Experts of a small language model.
Size: 8 layers, vocabulary 16384, 64M parameters.
Training: a variant of Adam for the experts, 643M tokens, 9813 steps.
Below are experts of layer 2 (counted from 0) of a mixture-of-experts language model. Rows are named router (the router's row for the expert), up (a neuron's input weights, with its number), down (a neuron's output weights, with its number) and show model dimensions 0-255. Each number is 128 + 24 x the weight over its row's rms, rounded and kept within 0 to 255. Numbers have three digits each.
After each expert's rows: a language model's description of what the expert responds to. This comes from a sample of Wikipedia text that the model never trained on.

# expert 2
router:114126136116142147119126182149131140114139117141100170101100141165131137161155111090159125132192146108145136150128145109139126097151142144152111167163108131132119109126098085125101150116107072165114124141094127160127101151112157116107161056136135145108107121109177129120129180146147083146178145136102131148130170101082154144157113117120123179122125158125104142182104136089136125124129123083134121128162142160141167136153091155096097117103129075120099106112139136133130155073133138136120113132127113113112130146087153115119140135118143111102142177118150138139103161097171165126154134104107134128178120147092123079115123099109122068150115101143119130124156107133130157174148153109096123117129094117134111161139116121107120134113133151151137098109149108133117164092125090
up1:115090118112150136131104129142122159184146125142116127166104166143079092115144136179108132151152161095139145134081154129099147111104123143139125160109146120088096162116150177122136103137144126163143165100144103134130110088110134133137088119092166120118145103160085121113093161106135116156136109129153159133164147168108143101133130122161097142118123128155127161118154153157138107100101185137152108167120107099124114129136191142116146140112110132122115158143150136148166127109156106134102119147136113163118127077110127160142109125119093144114145120147118138070134138108150126147110085115102136172122098082095129135172126117139142158107102128143125121137095152144098080107084111188110131117095110075110120091097142124118125164102114163144135151139109116115142101105168168
down1:097109140143160124169123125125167148126131092153136126128185140148111121136135131137088083116131121146131145070121140174090081151145162135160116124128177102138106127114112122162123097091167106171093117121096090124124140125129125101118147126157117178130132117133095112118109143128118137139166123128146130110122127120141125120122141152094126124145093122109203160100168108094152144110139155188100108145150108118139088138113131126147151098136131100113066121159156119168162141111116114126144074166103102122121088128150135154124156115128151111118089193079147107192106112137155130104121140105129135159117159126142122148104129145119167096081157112161125109152118132136131178098125132086155112149156162104120122111123121165143104123138137160091158140108112118134119104145136125
What it handles: Table cell separators. Pipe characters between cells of Wikipedia tables, usually right after a number or year, plus semicolons in technical spec lists, like "15 | 1" or "f/2.8–22; 1.7 m".

# expert 27
router:138114114151175176139152118126144128122173131135102081175108126144088136109130094107153134177118113134102125093147127084057122139136125114114121137127150127103153139127137135156108073153135099209101117118139170128134090087134114096161119111162144107114073157149148155095150113145094155078139076164118110162082126107122144142096143157137174160120121175139110183120145121123128129152151104190121160139113132144099111081126095146132119131134151179167116173125132107122119114109141117099108121148123109127169154163117136163100106143122116127101146142129150098155168115157092120118109115144140122122140163136140093136123131102102120125141102094143104106126107091125146116125140121162168143131122098120126135113118114105102133098126130121130121123107119117088109118153155132
up1:108142111143132145092125125166149173128117150148117157164131136122141073137142130101142096142140149102180131112139095084142105087141131078106104135124126078150134079120114090097131118105118134127163135141102173120078135115135137118106142155141095137114126115144150065051129123112136111131120139126129162101148117122118135137147113125109125128117179132133100120121121120118149121129128114148138112110141157144149054142138126144088141156132174113136133129148116141132106156146117117188089121163108141116081133117164120107122116085118108149110151144128122160140164132157131148144138076113122207136153117155126170118170113142130087119141089118130113154145183114092136105137146131164104137122095161117109146096130123071133161099141152137094138106090106160108107124107121110
down1:157154112126134076110169131124151129153068101119098114141132142077112128144120133107152129150143119147134121133112143129109139176147146141123164187077142133154107101083116121133166145147139130127141159152146140134133092105119112120068138192164105136132099165132132114158141127137172134110114157135130126139116160116132150082158159166112105095126150118130146145114155148141154135119137123164147156122112094144157087114124113092153144097158151121133100151132077097109118118096132121102128142140162072152086117120134134114120142155133136114084072115096127156040144133141133149136119123150117099130148142121112126133100080151137142112117135110159135105147130107167155136150130131104119125099129092116117177137104115148057118146155123127146153129167106129105105068138134140
What it handles: Sentence-ending punctuation. Periods, quote-periods and paragraph-ending periods closing prose sentences, plus table cell bars and semicolons in lists.

# expert 41
router:083124127112151125168156122178094134141101143118082146123112112163131150121162169138106099099132104084097102134136139108114117130135102114139121119136146179117155122138128125152151161123115123114097141154095123138187098129089114179141126139138142141124138087120134137154165143108163082155164125140121138150139159132157182130133139127172127140133143141114126162169078151114124120102082131095143097131149114201101138145148114098127162161117111078103139171137145138111137095103114144114099133138121116106163127103113111099135153136112132133192118102077134105103109109111156129099132148147177096133124145119112143114126126131163105166151164138113148115109152151096124129141118129151094125103159135122090110113097158094102120083145086122119116102122143109073166153092134144
up0:129115118139126123108134168123139137119170141142117081141123122098112138128166096135113114179121160144153159080141146142105104118109137109146105123062121135107135122146113098094129104064121160110147128158159094149120164133142154152159136164096112151109148128129127132123155135135115176082116154139104136110100120167117148115105093169106145086155099132085126144116157144133095114106120126134107168147101159124101130129087151144149140118170135166126156169092090116130128174207153136064120161091132077112139137083167111130162125127108085150136115082146128135102126108128138108133123117115133118117145118112161112132133121123099146151107118123128118169133138135091137129093142138164111100119158120154086177088142119131129150133146125147111166122150129125122140132140106195
down0:152124139074145089153165139124123157151092098089150138158093096105105145159131123109131141139124138122145146111110062154181104151126137157146138122116127139139124124156171138177145115114141121121134128144134122112141144109122126137115100151142109124132112111112126089108150075145170099171116126138140112149146128135143096104141121142127131164155138084131121131093131114094123191177165106156120117134140139155145175104134106102147125137154127139103132121119129146132091079161128130082132090111186136132179137129097122129123090125112121096135122131135134095103104124138159140118118097089112126074110134154132135131120129151093085115100093117076145101183169175134115092126122148163126150150124099151121117165138149125128120145138134117062139150131137140170178073128149094
What it handles: Possessives and pronouns. Possessive 's after names and stations, and possessive or object pronouns his, her, their, its, him, plus articles a and an.

# expert 10
router:115126113159132079174178080121083107172111062122127130133081137129150103162138110159160116127109148144132109108138124168144147113150092123169127145118138148107168134090159093112109155129126108140082119132101112133160120114113145144098131081098147130157160092174136126133145142166157118155108157101121107131119173110151126104174152143137121179113138100151118118106140157111118100118136128125157140129158118144130141135112126092110115105088108132135113145101137095158111146109135117131108082099143115102098123078123178112131101187119146089122148160093081119115091139089147104108135154169134188145126161131120134119129108108109104160120148143110127131122091168144133128135130116116169131156104148136171111163109158134114127150132132143145155172132128144115091136174128116
up1:098103121136165113158103149095179134125172102118147124122145097131142143150088131150104133126064146118125177140069130115155132122155110137114118146138106155107119157126160153109158121120161174142147107143116154134151122138106164122091151168124085159126086120149093121137141116088124143147143111186147152150092129123125159116078150116149102119133124142136131106167104100144095132107112146165100112136122135159136146110115075118125101148132101136124100107130137151103144074113103118136115126118132121150121177113107128100148109081132101136153125117186125120143106126112148108143097106148063147102145126142092121164156116155157106100155099109122099112134136147128164153127161118108155112146077083111063102098117138132192128103114104146173144130152135136131143119115145130
down1:106131110136125140112084157168075124153130139107132141077166151121138138133108128108106150075142119109117136170161109113166103129174114131154079129124124160130158156162100067091168137145106134126106178137123103135149130091116149125122137132118207127124117147164115131136156112133164138171137124138151136090107139182127144140114125112148157149146123086140122136155154092132131110130120135140101125136154129131133151145174123121123142141136125080130143104127154157150148096132113088108129074137110139086110121072119139135079149139164121120162107138117114120138101108109134135134127111105138144165157120126128109109130142147114125111126157133112118178143130140131160160095091101086127132135095124145139096124144093142077100086150062122127089132182088143139154170132136103
What it handles: Month names. Month names in dates, especially between day and year in office terms, such as 30 September 1993, on June 17.

# expert 7
router:174152150110133124133136125092136151111113112110133136185142139135115170110110137124132172170128130154150130135101122132122102123150152155113165122105142090143121105151149115142142115113106166114137124120097107152104099130158133077090100130168125130149119180134114111080099140109119121122122146116145134116124097136115147116118101151098179159164155127139136124092132117129136135125148173104153135143164164124139158110162131082116139112135114127080123154110134156120086135145161086102137127104127113161115134103167133164134044100092123098104124141136124129152151084175132159126122118144154134133134202119111117129125124104144105086119131140142122160151146136175156122100140143128137111116077083117104184176152126120144118148147098116104123104081136136124178112143082079
up1:120149203139139153126076142107113136128130160131130159121117057113134120132117160114133135140127133154119119134119112106130141124147119124119115113129106169132140126137082107141124091138137130132159133106115179059099110117103122081121099144156097164096127132097130074081099120179125113132132120137141157121161116138143125145124135167081101106142129138118189133141151152122113108102087153162098107123118127132107132101146128181131102135129121153122142108134114122142159137167130108107140126108102140104121149125155131110137134124161120109152131108091116123130178146137132099141164108166119118089097107129117130135125126184107101114173133119156109171124077121106137111140122155135147165146161073140128111126135122143168083153118114193132166102117128175113121210128103115
down1:164105134147144117071138121137124162091149155138116153146177156100118101128101114095087153101145161140084129143128083167105167115169095139163115104175139143129098117127135127117109108170133119050111102114121143127096158149121160157110125064107123129173122109127111120129159123111128115086118117133137116123122132144114120130136155107147156120129149100082128097151149133151128128111132104109116161131148110155102141144121150141131113162093114129106101082117094119132138144136095100147121119168103115161162149178067107127127125119164152140113134118117131150146074129085134140118134098098149149086129145139123134098094145080147131153120149140161107155166103135139122113098144125163136166148161131096123118117134102113166150162152165161143124181076108123097139133154130136
What it handles: Common word endings. Final suffix pieces completing ordinary English words, such as ar in dollar, ing in departing, ly, ician, e in cane.

# expert 63
router:100149117149145122180124091141083131146106109153096114089128111153126089168103099119160132096120161104045128125106132144086117168102155116156111147118163113158169101077114109138099105137115113147134163116146091133127111138140135105106115143077148151131107119125154112124153108164110151148140088158145121091098139110100127143141130109164163148132153152098167118159101126137145105143141163165135121162156120142132126132121092125127094151135188174105109151106082148096115120101128153124124110107119101094148097142123131122087112139159142133100148116125143163120116099142112177117171134109124113148108126117161163135107153111153151078125127147137141089117099092114139150128152128148189095116106086165169147148123167092148121138157112134133127144121113118132111138102094123
up0:140094132145111176112133121111084166143113154089133129122173127114123146146137128149136118152114130106143115052091090105182113130145109124136130157136096108077118129121116112136130123114125150116086122143133123090123161154145111146128150124104112069097113182131132117128129125127153152132104147114151055126173117169188079126114114145146124150136101103133115154138168132120063132146153139097097089135106106129095116145107139099121150106100146147088156106131136102160119129142122123157118111134129111122089146121122130156152144128106126104091134132101118111110186108118183114146101118122115136113110121124109118134131122130119124162117131084135143137131124167135142138103129160107125219145137136123117147109151095128121162127125161165084099081113129151109149130070166123
down0:130142151135145090125095118121132146109129152132121116129150141122093112157137123130148109136098163116145101124121068139132173132140097102098121157134087116141124184216138171170157137080142091137125138138119130105117113119098141145089135146103108109149143140151140130113164160099146152158111133121076132101161160185124146095115150136063062136161129154154099173119149132151148138154160113121128140129122129089124145141101142129121148147125111132099159142140118135145154172138145107133128109104147136146108156127176102138149070101100108180132098110105114128128136150185150087109152121111158161127122169123128122112132120120154111122098116118116123082145100143135121141120096088142114124124111104176117141096127159130096108093108141149174133124120124135119131119116082085
What it handles: Table row starts. Table bars opening rows or cells, especially in review-score and election tables, plus bullets, dashes and line breaks in lists.

# expert 58
router:131127179063100107118139123158135152150124111095162144173136169062117078151178157128143128128155144094157104149117149128105157097105142157153165139123098109126132074100165103107128083169121161134147114138139101122174137117137095141104204120139096176116141143140113124134145133165136126141096103142150137095124119113128130158130103112145149103115105140129168138128108165115095164111128171108134114150147092107111119140156143135120124106124115131110095091155128135121139122085113111126089133104110100154133138076111153115115094169136131151153130131111175164117116144080121093120164152092131117126136114146118101124092130140110118159120090091134116151125144122121151154072145108105144140071128094112143100101135113145135131143131118111178126127139165138112124157119131110
up0:133067125129103166128143151116133153137124141152133170135160034143123145109188162151127134138097168148137104116136108123123152110131156118108105134122120111131107130153123086110149115116153141109135117135139160124167148141148140122126055120124167144149143118097117090148126102130135117169136127143154178112126136173141125107128150130104103133130144138142099096157138062134164126135122124117111140124111137097147148107123124121169164148060172104116136138142092149104132068104096122135131133108163115094135158111142100134149088146118123098091128133171105106127132093175125086123148141148095136097112139128124161145128105170146148173105105138098127103097142162161130108150125107129109131122128151158120140148128155128128113128120161075122139148127163099070085122147104126
down0:094118177130097131166128088150130164083125110137136164123092078113105140109155124127136143137116126119130158135131106166130122158070096088077084083151126158161091173122105113128163138160116134134112145121119156104113105131176170173141095152110078137174103089102121085122116116114121168151136125166141132141119103150126105146124130118138133188129122183090128157127159134117155126118153106119123134145113106132107125138125136133110140105112140160133151132121109125087124123143125136085108143161094161114136107118107133118128110100102109111122130120134107151135122106132067188119126158127135132192171166149114142139136154122129096137083131124136181116147145102167083137104127114156122119113144127147132141117134158104150123131129146159146109127132125127155097155178066135
What it handles: Word endings and music. Word-final pieces completing words, like ps in Alps, ents, ation, plus music, material, reception, this and table digits.

# expert 43
router:121138120093117114152102148101143139160182119173134126104175170082114139144125110153133103100152082132093107127103126091114121159156156122118145144099135127101142110111118138148124127132129098176122071143072085146160139130154131133189094119084155138147127115110102132145091155119121096149149109133133160118132090083143136122122113113120165157121128117150129104111100111156098111167162143121160161100100157121137168120112160129150095140112167170108102102186118128091123111124099159163103119141129127113157117133101146131107136120110132093125109106128117166127122148139131123129138158175161124101134097085093137124117125104182131155180143127123149148144127144128132114087140110130123097149157168135147110171108159109123118086134130116139110096087147170152175132134165141
up0:168115167131148106093137116063110089127110148135121109150097140166093127125130113151159166128151168161090127113136132115127112167104072114167113102104154141165104117121142110126126120154138132107091135109144134136121136044147126145089131172150135058138098165108138127129132083113104168124154142094097080152094126133140158096117109099092151139121115140130128112118157070155159142149149125135117120141166089074127098119132107087129136118118098139149127120127132124147100122121137101145135121157106127150112127129142099157134132143119112119128101137110133110145147108169132162166086139120133125113092094139155122150151132161126158116106123124113160112148075110131152162114108155167143150194100129122100130118119134133137123157150151167077156148134117103095125111097124153
down0:110092136091137097154173145161139125159126139101133152121100152081162127119107129141165102137094140128144102170097142111128145161124160193128085146171121143134120199134089148166166187116146075097121125068145126156141082126083133149113114172153147141116134148124153100144124139150128108102120130148124166146141122125121130101111105115123102138147132181077139131138124143111144102112125129145133129149117134142113111137058141142156136124139132112123145124133100089129131150133137183136143102095124136149133108116141179129086149117110153126109134130143122121104117109134149125108126110134096123113122114135133120085137128086157121139122090132134125149162149140164154112118099123126095129098073154170097138195111135094139110114150130127080133097108109130116140144086085095
What it handles: Copula and auxiliary verbs. Linking and auxiliary verbs after a subject, such as is, was, were, be, has, been, plus on and about.